Below are experts of layer 7 (counted from 0) of a mixture-of-experts language model. Rows are named router (the router's row for the expert), up (a neuron's input weights, with its number), down (a neuron's output weights, with its number) and show model dimensions 120-159. Each number is 128 + 24 x the weight over its row's rms, rounded and kept within 0 to 255. Numbers have three digits each.
After each expert's rows: a language model's description of what the expert responds to; "mostly gets" lists some tokens that are sent to it at least half of the time. This comes from a sample of Wikipedia text that the model never trained on.

# expert 28
router:146133099141138095112085130148139142125163095127147105119146130135144117164090098097163089135129145153152140155140131131
up1:116108135117143098151123100112125102098116115149109138098120133141155127148097127140146083110148142106156129153132141100
down1:128141090106147103098123156136146108124122115145133157118137173134144173103129120120108136140165132121202121154144154112
up2:099130116085144122120112163086138132112157146173141140157098105140127155149111173128162150126136157153104146126134118138
down2:123144102136155116099105137112100101133121130153123107127151123131134163140133126121111123146159152153109124081123134130
up3:108120145116106147130111142131131123102165123136142142140130169115143142106126121102142148139122125158115146171083149135
down3:147156126162137100115165127130134127146120118140150073116155120123138115099155128132116116108135119122136132104113155110
up4:126148114068142127148113110121138101126123096120111106134139119133135148133153125174128108124112142197137120134150166116
down4:119145131104139099094155145114106146123159130120143138097128086133161138173143131071150115116115146106187083128109141130
It responds to: Nouns naming a form or instance of a work or event, such as version, edition, collection, title, often after mobile or first.
mostly gets: " version", " edition", " collection", " title", " listing", " review"

# expert 31
router:132121136097102152101122145115153144127104090115101127140174083142100095149121109133136122145127159124134145115079138109
up1:104114150089153116095125082121177123102135150114096156123117150140180143140103116154152125100109105102129114111135137094
down1:145124123144138115150154165102110120126131122132129157153134150167117153129122102119132153157137141125134123124127134113
up2:128131119112098158110103148107125089127142193159130127119108117149143134136090107122155143134115134162097161137117125122
down2:144088108152124175111110160098122117145138144107078086099108117140138105157114095118122140148125159124120161158098094107
up3:108108115078105130129096141128117107102151128114135094140118136122136126083160108134152179164139106149096124144148075152
down3:122161120155167128115127106148137092149129133113152090170163140113112099146136116161102149094163125122136111122112114186
up4:138133109104131101135116095112146132110124120101126137099167143120110145107159115145117120166118112173130109101091139101
down4:113131117118121128110191134116136151106165113162142114118125137099153176176136119113141119123131167113155096128137127121
It responds to: Final words of organization names, such as Entertainment, Corporation, Records, Studios, Ltd, and GmbH pieces, in credits and business text.
mostly gets: " Corporation", " Entertainment", " Productions", " Studios", " Pictures", " Records"

# expert 48
router:126138066125160124089136148138116110164151170088149109152175135096122128151126102168065136144095159100134152143167125161
up1:109082119135162133146168101109141122112132146119170096141152141135138085124110141133154135098112120092126120115142121112
down1:140112139132141111072129158157069157128147132101124183116099135129135134158088107112088147135081074146160125100103107120
up2:101158136116116181163135158100129140099158145180115139140097104150122127141108121133152145112135146175136143158112102132
down2:142098111141150154129134170090120125094071161135126161091133113178173147155111099097126116138107151113155132137129135131
up3:138064157147123164120113178141120105139146152125169158118147159125148112144109143109128192169168121128099148137106083146
down3:143116138152158149111095117105134087119076154144171115124143075120110132126131152153154128094153113152152131109113145132
up4:116124098086139091156127080087166120091106118118120144101164140118104149127148152136122092179108130146147117107174163140
down4:104135097104144125092123135091126112146123118138163151163136143096146167181103140106104112094117146118166108139181140103
It responds to: Verbs and prepositions in biographies and history, like awarded, attended, married, heir to, and century digits 18, 19, 17.
mostly gets: " finds", " whom", " ​(", " attended", " reveals", " married"

# expert 45
router:136145123120133092091187157171115172133156102139123190118124102155115133073104126097121116113096163126140122159103120071
up1:099129153120143120147149086126152110086094150161116137134106158124150109122121146154155165105111132104118117149114153083
down1:129129131086148066097108125139114127118116140139157157119097148129124145116109128086095143149115123148151118137130146094
up2:111119100116104127156141142117113094137155166125113131142108097125176141141138144144167135116131157195079161142149143134
down2:169129092140123139106131170125108144132147144121114152163155099150175106113106140122081103156126158122119128134126119117
up3:122112156124097127115118117166139099151161127116166123133102161156109124096120089127147160175118103139125142144127098129
down3:109113065125132130114128094152138065135137063152152134136161123147129113145140121144120107134117140122140101119123171120
up4:114122111118116130149126087094105117115126137141139125097142169165133165144165132129112081153070141153122133075154196122
down4:135135094132125130129127143115088118122142116165153129127124111146152163177128136126132102111124192112143118138150136120
It responds to: Capitalized first words of company, product, team or pageant names, such as Sony, Toyota, Ford, Apple, Miss USA.
mostly gets: " Sony", " Miss", " Cape", " Nintendo", " Porsche", " Toyota"

# expert 0
router:098133152089145194129156159146123173124147165140126148133154142158106148098148136127151099117106138154129166180116144165
up1:154140151115147145150116099107163111092139145147134130114103139137161104165119150155167118102097098148113119137150143105
down1:124114125144119109127116128163129130139128096131134157123127108090070141138119107112134173159145114104164133103102142112
up2:103116146117136183134151144139106105135135158175143140142108103122100156134107129100150131137087176112094145142146139142
down2:128057099153163174124103167095106151126077158123139112112114102167153124182127115125111124138118167126115139122090143138
up3:150104134122102149130106152169109087107122134162105098142084126130140104139117163117114159137119139140130132148097105146
down3:127149110125132168144097135131098071144127129124167075103139130136124158146148100159109101103125111146178162116116171153
up4:123117130075122129150118133143152117119144105156172129164134179151106191143155148142101118125115127115138110145156129150
down4:141114072130132100107126154137091149126120107200146126101125103135141149194140146109125130094135135119169125087170152131
It responds to: Prepositions placing something at a place or institution, like at the University, in Kirkham, near, plus visit/attend/join verbs.
mostly gets: " near", " join", " joined", " attended", " entered", " visited"

# expert 32
router:134088116103156137124134108162151136077159093150110150165136171141108146157122164106181125167112120117108105134083165145
up1:093098124130146134103150078127151159112133144126098139132125121114141107147112143159125114078145125094118120129183162100
down1:125146069142102087147110164101086119155111145165151186110087117136140130108097108112127152137094109157135153148128149120
up2:108135149112131137172110115110138122141134170155130154162103095136117103140137117118147125084131151163084150153115110145
down2:129076094172130150090132168099102105124107161095120119129102101119144158166113092136112097141102164122101148136134137144
up3:128101142107140160158109135118123079094147115110137150114094161135159123102094106102163146142147114119106130175097115128
down3:132119128150169119097130140142141075155118128148132107149159108143126122103162089141105102146111114112131149107116135123
up4:125105088091147106126116057109132112125130130149116157157131091132096179114173120156076122149125104132126095063147169152
down4:143114100119112120119141155097092112126117157180150146152125115155108168221160125120138164112136122130174116137155139129
It responds to: Opening parentheses, slashes, quotes and braces that begin pronunciations, translations or LaTeX arguments, as in /ˈsiːwɪz/, (lit. "Croat", {.
mostly gets: "}{", "{", "[", " [", " (/", "})\n"

# expert 47
router:103175110118112155145145159146112098142129102115101130157102153127125156166116140129162146164135130103113116141128196139
up0:093128103123154139135140102113166146140134107123142118135180135151144134121133111134121115127125151142133151130099136111
down0:096154145108134123148110108141146093121126127117167162153111150122129078084118107144164112120144132148132117131123166115
up1:111121142136174116138162094166174138106080122121126125151112132163150102111145119177159099088142125089114123131128164085
down1:126108124131151081084092138112152106151125116135140182116116149126104126117119070107127130149120130126161114114139164085
up2:128148132109133151135104140110131085166166164186124163133141112159148167126107152126181178125130150168123144122145108154
down2:100130129154149141123087165158139121139143165094114094139105114164143143142153143108150103156127159141095145151101130094
up3:120123132150108150142105170124128123138121132130176120131106186128142118126100171120096171169098131117126124143135128169
down3:102145132129128154124147136159114095152107115091161069181143127136126124124099137117117092142145127157121155119130129107
It responds to: Short codes inside tables and lists: football positions MF, DF, FW, country and racetrack abbreviations, taxonomy ranks, percentages, units.
mostly gets: " Phylum", " Arthropoda", "ZE", " SCO", " MF", "DST"

# expert 22
router:115115143173136176132095130176188129125129110173111136154092121144116115159114149137139119142086135125117164161068160137
up1:132110143134143116121127111140156125083125168125126132124106142114130089113070159136144104098115086118144118159146134120
down1:135165075137111103085147151115088101138107080141153185142133128146121110112124090123113159147145114144167133134152169111
up2:135120122141143145122143137116133125120156158180173114119104107132139182136097145139188120112116174172114153104159136146
down2:131107136151101153116118127127166110136095130112106144140107137137135127150129094091086107128119157106116125151106152132
up3:128115122138102139134099167169128053099131154140151094142102151137176104135132158100111149150097137150164134159118104131
down3:129094092125153167116133134151133091153107119130150126109122124128133112147127095142106103119137124119112122136126140134
up4:130118140068139096150124070081143116118129118150110118142152120155125152109185120165128097119129136148144100099159165152
down4:118178158107144154092125141093144125129149129156144163135125138125135149203201123086152121122142127122148127135138163146
It responds to: Colons, semicolons and table pipes after labels such as Released:, Label:, Digital: in discography and spec lists, plus From, Since, between.
mostly gets: "From", " Since", "Since", " (°", " From", "\":"

# expert 16
router:130108086162100162130143131116149147147150094129098134143148154133087112130138117148091116092123135142099143115072125160
up1:102117137086157116109132055057164132115118137129125147123121146134152100114111124125147112110159077125133125116130170103
down1:152091109147174133102095134123157120126112108138136175138143105138139139145122122137109137113123157147148111110113161090
up2:097128117126121116149128148131160081135145165178136157174073137148129170167098166106135146160114168159131146143193122138
down2:136095165124170193113118142150116151124095151132105129113119148189134130146128131143146102163116164102138141103120129130
up3:113103119125126144128068155156106098121148159144133124147104168153152107114112149111101136131103148138087125157107127115
down3:128153116159150142117101103136121089148101132126116107129107108088122146118167104188104140092086103148116115118144136158
up4:115110099070172133114113063125147125151112134165132141094174169122125130086155154148097097140103086188107106103122142134
down4:189117070110138119141160161101129132141108126154133146148120118145123153184148136134180087128141147129127093137134135132
It responds to: Prepositions and function words after had, was or not, mostly at in at least, at times, at hand, plus to, under, by.
mostly gets: " could", " At", "By", "At", " By", " we"

# expert 3
router:091141154118095128108113147122160132118107132102115115091162152132115103111148179136098089143094089143112131122121132093
up0:104111137151179134113131112130143132121143125120127176092153145124180111147137111144146139135105124073134157126127139116
down0:130128124147134107105148060142120126095118183116155126117135172096167129112133108114099094133144145163109145146101185085
up1:158120125176189127143128092133164149110118130120136123127122163145177111133120154190148102100158125144120120125134129094
down1:127113100148154098103115121154120146094113130146148143087103124111127170138117113112115161159070129133162113143143161094
up2:115143106115113166126140158137110075136115156185119115141098137144130163129143146105127152125155157167088136119124149114
down2:129125109162140153125153151132127137107110162114126109140122116108130127125139127121159137134114161147099108121127187139
up3:131111138098102150140119136169096138104135164088150109115132163132169095125126125138135141122128111138130136143125133172
down3:111127081125141129086105126135120065122095119146130083157159143113136149133115116104123088084146137101149121142130153148
It responds to: Verbs linking a noun to a following clause, such as resulting in, dating from, consists of, range from, plus or/but.
mostly gets: " consists", " resulted", " result", "     ", " consisting", ".g"

# expert 2
router:131168101124123070145118112152088125095095083093141081123130136108150116151132094101107103089146128114137137142146151093
up1:129153124130161120139131094119149105106121124146107165152095132138141115137082146143128141096099110101130133098129151099
down1:109121105130141074142151139131104138106130112156142171159125123147124148110080119104110166139109146118188124128131116112
up2:079127097107138123131112120132153095155142161155136123150091102119123153130131171139115161091141141167111133109116119132
down2:136104107115160185085136152139117151121108144092111130161140091103146160124098142058092126102106157135148132173095149164
up3:155112145116132128106112153143123110074154140145169137108126167135142088100133119085129123171148076120120140131102133172
down3:086100104128113136122124114153126095127106094153172116156152121111127142143183116153105124131121178176158136104128138104
up4:136112106106111117174085084118135119142091091147127142133143157108087148139148107145080105152115087177132105103166131115
down4:111132092106126114100151194095146171146117096166159178128122110139128125185141147120125079113129159101190107121130152121
It responds to: Common nouns after the or a naming a part, area or unit, often before of or in, such as part, section, district, season, show.
mostly gets: " section", " part", " side", " high", " branch", " portion"

# expert 5
router:106147147172093113133122122099145132114168074150111115089141131089115107161121116134125108129161158130139082166131104094
up0:096146105097112121114140133127149168136180101138160124146131115116131100147136111108125158096129089127145154125119165123
down0:120189141136113106108067127124138116137099151113193126142145157124149090128145122141128161130111141167169154120148112136
up1:157123163124176132156159094097164106098137168129164101119133168125176116161115137166154096089132080117144110157171156117
down1:102119145124130098112101142105106161114077085111146146146140148154130146146116094138150134106113116149177114121185128087
up2:088116141091094171144140127113103129126119155193119149159076096136134136146111139111144155134134138179098141133194156104
down2:135142096136147146131091166114121113137071175116170064123097126141135154182147128135120081133122161143121153152134117115
up3:152073134123110147139084182141112083106132144126133117092111190128152096133106181091125168161132092142129151145112128132
down3:108118116099135127141109096176146118174120117140141076151120127129159139135148165180096106113093154125147135152109119095
It responds to: Nouns naming periods or roles after an article or possessive, such as years, season, career, position, experience, work.
mostly gets: " time", " shortly", " work", "Work", "Biography", " year"

# expert 53
router:107149127126075151130103094089118106121154168144089146078139115146150115137128147135155123163132092164167166110144128143
up1:143099120104147081100157076122169130106097170148126132133103110114157106122117102153141135092090107138118130128125142079
down1:147117097106096096154132155111106104127123171168129185136090180163107199141129088155128156142128150146109117085129118104
up2:151115132149143167174118156116147119114101155168146151133097126134132152131113175126144133130114150143136156130168116148
down2:158112108162116182133150158113154137134079131121113151134123126173149164136117175104103120102171169129125146131120122158
up3:107137124127102153159093124146121087101117120105110098101105196148132102142117132115101171135146104108090151163118123133
down3:138153149124139088139093160138136110114123115151140106154161088131082132084134138135109129110133144156153141135147132146
up4:084145087101141127189113071107125100116121123132133116134133132164129175128184112147107105107125154170115113091157160156
down4:127137119123110142142142160117133124109112129162127138111108136151107175150158141118151083140163120106139138139126128102
It responds to: Prepositions tying events in narrative, such as led to, coincided with, during, after, following, despite, often sentence-initial.
mostly gets: " during", "During", " During", "Following", " Despite", " After"